config.yaml
n_layer: 8
d_model: 384
n_experts: 40
experts_per_token: 2
d_expert: 144
d_shared_expert: 0
activation: "drelu"
moe_layers: [0, 1, 2, 3, 4, 5, 6, 7]
router_score: "sigmoid"
normalize_top_k: true
routed_scale: 1.0
balance_loss: 0.00312
balance_bias: false
init_std_router: 0.0269
lr_router: 0.00144
n_head: 3
n_kv_head: 1
head_dim: 128
vocab_size: 32768
norm: "rmsnorm"
norm_place: "pre"
norm_eps: 1e-05
positions: "learned+rope"
rope_base: 10000.0
rope_fraction: 1.0
qk_norm: false
attn_scale: 0.0884
tie_embeddings: false
parallel_block: false
init: "uniform"
init_std_qkv: 0.0392
init_std_o: 0.0
init_std_up: 0.0392
init_std_down: 0.0
optimizer: "muon"
lr: 0.00108
lr_mult_down: 2.0
beta1: 0.95
lr_head: 0.0239
warmup_steps: 200
schedule: "wsd"
decay_fraction: 0.433
decay_shape: "linear"
final_lr_fraction: 0.0
batch_tokens: 65536
seq_len: 1024
doc_mask: true
train_tokens: 441300000
steps: 6734
dataset: "wikipedia_en"
Below are experts of layer 3 (counted from 0) of a mixture-of-experts language model. Rows are named router (the router's row for the expert), gate (a neuron's input weights, with its number), up (a neuron's input weights, with its number) and show model dimensions 128-255. Each number is 200 + 20 x the weight over its row's rms, rounded and kept within 0 to 999.
Before each expert's rows: "mostly gets" lists some tokens that are sent to it at least half of the time. This comes from a sample of Wikipedia text that the model never trained on.

# expert 30
mostly gets: " Harriet", " Joe", " Chris", " Robert", " Richard", " Ricky"
router,173,203,218,196,189,197,211,206,201,209,209,190,206,208,220,215,186,188,181,215,202,189,207,187,182,158,198,236,209,207,228,208,186,166,245,217,211,215,224,208,210,165,147,219,234,201,217,217,156,199,217,201,196,201,211,235,181,203,197,161,186,211,218,195,209,226,187,204,193,230,215,202,179,201,201,206,243,184,255,209,190,208,222,207,191,174,237,193,222,142,216,244,199,209,209,205,177,236,228,213,212,222,234,191,211,220,218,196,209,202,197,161,204,206,216,191,184,253,171,242,195,203,189,187,217,201,209,210
gate2,197,194,177,201,219,212,205,217,205,204,188,205,185,185,181,217,207,216,204,218,223,183,188,220,199,227,173,194,222,200,174,227,227,197,191,160,196,207,201,222,201,163,180,217,183,204,211,215,191,198,222,200,212,219,192,219,194,227,194,173,222,193,239,224,256,203,198,242,184,196,205,183,192,168,203,175,202,177,176,188,229,238,209,202,216,215,230,206,193,172,206,204,205,192,228,207,235,192,211,190,198,213,204,172,187,225,194,194,185,184,211,219,218,177,215,175,172,213,226,203,216,201,164,231,204,179,215,208
up2,202,198,187,182,227,181,205,208,214,201,198,207,206,180,199,222,189,209,231,207,216,172,189,209,203,212,194,225,224,193,209,236,216,199,200,161,179,190,199,187,212,184,197,232,198,191,190,215,190,212,201,199,178,221,179,214,199,236,184,217,233,195,229,191,215,203,182,239,212,190,192,202,218,168,201,237,206,187,178,167,183,207,213,205,206,224,228,205,193,199,212,230,220,181,219,206,222,193,192,179,215,201,200,165,190,225,227,201,187,196,181,221,209,154,214,199,164,234,243,194,203,204,200,221,188,196,239,199
gate3,225,179,189,196,201,170,186,218,210,199,189,209,184,203,191,196,186,172,229,226,187,195,237,200,189,203,218,197,193,176,205,225,216,220,210,153,193,170,220,231,223,204,212,221,185,212,209,200,186,174,184,206,199,187,230,243,228,189,212,212,227,201,188,204,214,183,199,185,203,243,199,224,189,203,165,152,190,187,198,156,197,195,208,232,183,236,218,241,196,184,180,195,182,212,241,192,242,207,221,210,218,224,205,193,173,211,232,175,195,173,218,208,196,220,216,179,201,202,178,175,196,202,193,179,194,213,219,212
up3,231,184,205,220,222,178,187,208,196,210,164,201,183,204,183,199,197,190,202,214,199,172,185,198,178,198,210,209,204,183,210,222,218,209,234,157,225,181,218,242,206,187,224,206,206,204,215,201,176,174,194,217,187,180,220,231,214,183,221,224,225,172,215,217,209,173,203,195,223,244,183,214,184,198,153,160,171,152,227,196,172,197,230,189,206,223,206,225,216,195,212,214,205,191,203,178,204,200,226,209,212,208,202,186,172,204,245,160,207,169,218,211,203,244,206,188,202,178,173,167,166,185,169,168,202,199,198,202
gate4,207,180,192,212,229,174,198,221,227,202,210,178,216,222,183,208,174,238,190,183,176,214,221,203,194,173,205,158,256,180,176,218,199,166,175,217,175,193,163,188,193,218,206,226,174,206,194,185,165,179,240,182,257,196,234,203,221,202,206,194,197,160,202,238,221,184,190,194,224,190,215,184,172,213,202,199,217,194,215,176,228,199,211,237,200,167,209,207,232,167,190,206,210,208,200,244,186,229,199,223,227,199,190,219,215,205,138,186,187,201,234,188,208,222,229,217,211,205,145,203,201,231,206,215,220,180,209,206
up4,208,182,193,214,237,191,192,209,235,182,226,213,180,226,209,203,172,228,199,210,173,198,201,207,204,181,188,179,255,174,177,213,183,160,197,199,151,186,173,162,197,213,199,231,214,178,212,181,163,184,229,160,230,213,234,199,203,200,195,181,219,151,177,240,208,187,198,211,234,175,229,205,192,203,194,187,207,201,218,189,181,198,207,241,179,178,212,196,228,139,232,231,218,213,183,217,198,219,206,177,235,217,182,198,198,226,151,194,195,199,221,208,198,208,241,212,198,197,158,202,196,224,182,209,209,189,214,225
gate5,201,188,203,182,189,202,195,194,197,217,219,201,189,214,165,186,211,204,192,209,217,187,183,188,195,224,198,207,180,214,224,173,203,227,225,211,195,158,201,215,217,227,224,229,241,231,262,208,176,198,201,220,212,179,191,189,162,231,189,226,214,207,198,184,207,183,191,175,214,181,211,217,216,234,209,167,218,176,221,195,177,166,176,205,178,171,230,210,187,175,205,219,202,200,186,252,225,205,196,211,237,202,200,222,198,178,165,179,197,157,207,222,178,203,198,217,199,188,189,192,193,191,228,224,196,207,152,232
up5,182,167,205,177,180,193,216,189,210,226,217,177,196,214,190,217,209,192,210,202,202,214,203,190,198,237,195,219,188,199,206,203,179,231,224,227,192,179,189,234,238,234,185,186,192,194,250,225,179,185,182,198,227,188,217,202,163,229,182,245,217,232,213,220,219,211,198,191,190,205,179,194,207,219,210,191,200,196,204,186,187,184,173,191,177,151,218,198,174,199,203,232,190,225,175,244,184,187,203,221,254,230,202,189,208,182,179,173,173,192,169,225,176,222,209,204,188,205,203,199,212,211,201,204,199,223,155,217
gate6,210,192,186,186,166,191,169,205,198,197,219,197,218,176,175,178,206,201,214,202,192,128,187,167,181,153,197,245,178,213,216,248,221,195,208,203,220,200,216,188,215,183,203,251,187,210,160,176,183,187,174,184,178,183,230,184,202,241,203,214,204,214,183,192,170,203,206,239,208,214,176,226,139,181,172,203,233,186,199,181,218,244,210,190,186,192,173,173,214,167,210,211,185,233,212,210,184,168,180,194,214,207,212,159,233,174,210,204,230,217,184,199,207,200,199,184,182,204,196,199,217,193,228,206,214,196,201,190
up6,174,175,186,220,202,185,178,199,188,193,220,197,221,163,192,198,211,204,235,240,179,172,180,182,175,155,201,204,198,188,222,237,200,189,213,232,207,192,231,203,207,189,187,238,207,205,177,193,223,191,186,194,196,153,174,170,213,198,197,221,239,209,155,220,173,209,212,226,189,219,180,209,168,200,160,204,236,181,208,198,208,213,217,200,192,207,190,196,210,167,182,203,191,247,210,211,173,199,191,194,203,233,201,171,245,189,207,182,202,212,179,207,212,173,201,167,198,193,210,192,216,205,221,197,203,192,183,181
gate7,192,210,189,236,171,194,181,221,171,208,178,246,195,210,215,209,191,212,222,224,167,253,179,208,210,191,202,203,185,200,202,186,191,160,187,199,152,197,189,229,208,220,195,221,182,192,198,186,191,224,217,218,216,181,205,165,226,197,148,182,216,203,232,204,203,192,178,202,191,166,173,187,183,189,202,181,185,207,188,213,230,200,198,206,213,184,201,185,190,158,181,192,171,218,169,197,158,213,193,198,210,223,222,216,210,186,191,188,210,221,170,207,182,198,216,182,207,238,229,216,176,193,190,187,200,201,196,191
up7,197,192,202,226,182,182,199,219,165,184,181,238,178,231,201,190,237,205,201,224,200,239,201,200,210,196,208,208,210,202,217,190,221,145,180,228,155,216,223,205,197,194,187,238,206,203,221,192,214,208,212,208,219,212,196,166,223,209,180,189,220,201,225,193,204,187,176,242,181,183,207,188,198,184,201,196,196,196,191,208,231,199,192,214,213,206,221,222,193,154,180,183,191,206,178,207,193,178,171,178,219,206,209,201,232,170,195,209,208,216,201,199,190,208,183,179,218,214,254,171,177,198,197,191,210,197,192,198
gate8,179,202,197,200,215,184,174,199,164,182,255,173,231,196,147,208,168,183,217,209,198,190,195,198,227,175,205,191,230,219,221,200,193,204,194,195,215,183,185,218,206,196,173,181,201,194,228,205,255,225,188,245,205,184,185,198,191,217,181,209,207,226,164,189,197,194,232,196,219,201,214,206,251,172,224,208,184,234,205,219,216,204,211,196,190,208,216,198,246,233,189,227,193,211,213,247,235,231,225,234,200,193,213,201,186,199,203,192,186,184,189,211,158,202,207,216,185,220,203,190,156,192,178,201,214,190,196,202
up8,206,205,176,224,197,216,167,213,175,185,250,175,218,185,152,214,203,178,188,214,191,202,179,209,207,201,213,193,193,212,223,182,197,207,186,227,197,161,209,201,202,191,181,184,212,195,207,205,256,226,210,200,200,198,190,193,191,200,202,196,204,216,184,204,194,190,227,154,239,172,213,228,253,190,218,196,191,220,229,182,202,201,205,195,196,204,223,222,237,215,190,192,224,215,194,208,243,232,238,218,196,202,224,181,200,228,215,197,193,184,188,225,169,190,209,221,219,196,206,195,197,222,178,227,195,189,195,163
gate9,161,185,160,214,204,194,162,199,160,181,203,220,205,210,177,193,202,229,177,193,204,219,222,173,206,191,201,175,211,218,191,218,163,255,191,171,190,193,168,192,211,207,212,202,211,210,211,224,193,173,179,202,184,213,215,207,189,182,215,220,189,194,184,206,220,191,200,174,228,226,214,186,187,179,178,163,166,217,235,182,163,184,236,167,172,204,168,178,187,215,197,204,218,238,195,174,200,217,164,182,167,206,191,225,226,231,210,206,193,189,198,242,184,214,197,194,224,220,183,168,184,184,175,178,232,231,177,207
up9,156,184,175,213,200,232,157,196,190,183,196,261,200,205,194,220,185,241,168,210,212,204,213,201,207,201,197,150,222,195,176,225,174,229,185,172,216,166,183,205,208,215,200,201,214,208,196,203,208,198,163,185,214,214,230,185,201,165,224,202,194,210,201,211,190,173,176,197,244,223,186,221,208,179,198,175,199,191,232,191,151,166,223,176,150,207,183,184,216,211,196,202,236,213,196,196,210,214,163,182,155,182,179,205,212,230,189,196,197,206,203,217,186,203,189,196,216,217,198,198,187,177,173,212,247,244,182,179
gate10,179,188,210,210,196,167,190,228,206,174,154,226,157,182,181,202,197,219,184,200,222,231,194,219,195,213,190,217,190,219,210,241,170,211,218,203,222,229,234,196,194,219,235,184,195,197,202,182,201,202,192,169,175,187,184,170,219,196,214,214,210,199,254,211,193,200,190,181,199,181,204,207,207,229,173,193,188,229,217,214,183,190,188,175,178,210,187,216,132,199,173,185,180,224,162,177,216,210,213,202,167,210,212,187,213,238,183,152,218,184,209,199,198,201,201,204,229,210,215,190,157,194,218,201,203,173,218,209
up10,182,196,210,205,214,192,212,206,201,166,188,219,170,201,180,216,188,204,199,153,208,216,205,198,194,234,213,222,178,201,195,230,187,212,213,182,202,225,240,182,175,214,220,186,200,207,217,205,182,207,199,172,184,190,201,198,230,203,186,198,212,204,261,216,194,202,181,191,218,202,209,199,205,203,189,238,168,187,216,181,200,175,185,144,186,236,198,194,124,183,185,225,183,204,185,170,197,212,213,200,168,209,195,195,192,245,183,171,220,201,240,176,204,204,192,220,224,187,198,206,167,210,202,220,212,169,207,216
gate11,214,194,218,207,216,225,190,207,165,216,205,180,207,195,206,222,206,223,141,204,232,190,192,213,200,186,172,184,196,196,215,208,206,216,195,185,201,177,204,225,195,210,199,206,238,218,189,180,179,192,178,218,182,184,239,244,218,188,198,187,200,197,211,209,181,214,200,204,176,200,233,158,240,192,201,197,211,198,222,204,213,230,232,230,208,180,190,175,194,184,190,220,179,216,193,146,187,222,200,221,190,196,180,198,221,209,173,193,211,188,171,220,208,183,203,213,182,225,203,205,184,221,173,189,173,197,234,239
up11,229,211,200,207,220,217,169,204,164,196,177,174,230,200,182,213,207,235,175,196,216,170,196,209,201,207,200,186,184,163,190,210,231,211,200,200,232,188,183,202,199,214,206,200,209,197,201,226,175,188,161,198,180,182,209,240,220,202,180,204,201,219,230,191,171,217,221,184,206,195,206,158,226,214,182,189,188,170,209,234,193,189,231,225,219,167,197,202,193,184,229,204,160,213,213,162,208,219,196,228,188,160,168,185,187,182,199,199,213,173,200,187,187,176,206,191,190,211,205,202,186,239,166,200,204,180,199,231
gate12,185,197,172,202,186,175,182,170,148,220,184,205,186,208,205,184,185,215,221,224,209,201,208,194,213,211,215,180,179,169,192,223,193,209,177,220,223,213,198,172,218,181,217,220,189,188,210,204,214,210,204,182,200,197,182,226,219,227,216,174,217,214,237,266,185,197,211,177,216,190,185,199,180,180,170,191,228,197,212,202,188,196,209,180,218,190,234,206,228,200,181,205,222,206,168,183,174,227,183,194,153,192,188,211,215,197,187,186,205,195,192,208,199,204,175,171,221,245,216,205,178,165,220,207,206,223,209,175
up12,154,188,190,187,198,177,193,185,192,198,212,212,187,215,178,182,185,222,203,213,206,183,208,194,211,213,220,206,159,174,223,224,181,203,159,210,239,205,196,181,201,182,179,247,203,225,223,244,212,198,195,205,195,190,200,214,212,200,190,192,243,207,253,257,178,207,201,187,197,208,218,201,211,167,170,183,218,198,213,184,183,179,212,153,213,214,244,217,203,206,172,215,207,222,205,195,192,220,196,156,167,188,208,214,207,218,202,189,204,166,205,190,193,190,189,184,244,233,197,201,193,169,219,227,183,231,214,217
gate13,198,184,171,203,169,163,224,172,252,235,213,170,184,226,190,208,185,208,191,208,206,227,221,176,199,185,180,202,230,172,198,234,222,153,202,202,210,194,206,188,204,210,232,176,196,208,205,201,204,183,195,222,203,191,193,172,231,192,185,174,196,217,219,194,198,191,164,262,221,192,209,214,213,191,237,245,236,181,196,206,193,192,241,176,207,208,212,190,174,205,196,197,212,189,196,183,194,189,189,172,176,197,182,171,213,161,212,233,242,192,189,183,196,197,232,152,184,208,168,221,192,200,164,214,210,223,211,187
up13,202,164,211,209,140,176,216,180,245,235,189,180,198,218,191,182,158,214,210,200,209,233,228,169,202,191,150,200,229,169,215,209,211,179,215,211,214,204,244,228,220,223,226,174,212,206,215,201,174,171,199,218,181,178,205,163,246,182,212,194,185,220,218,210,208,160,190,243,209,186,203,234,197,185,235,226,192,191,190,200,212,193,244,163,205,203,206,176,157,202,213,208,206,163,193,213,177,207,201,178,196,213,215,193,198,198,184,229,219,169,180,222,204,190,230,159,186,214,197,244,169,195,187,211,211,205,204,210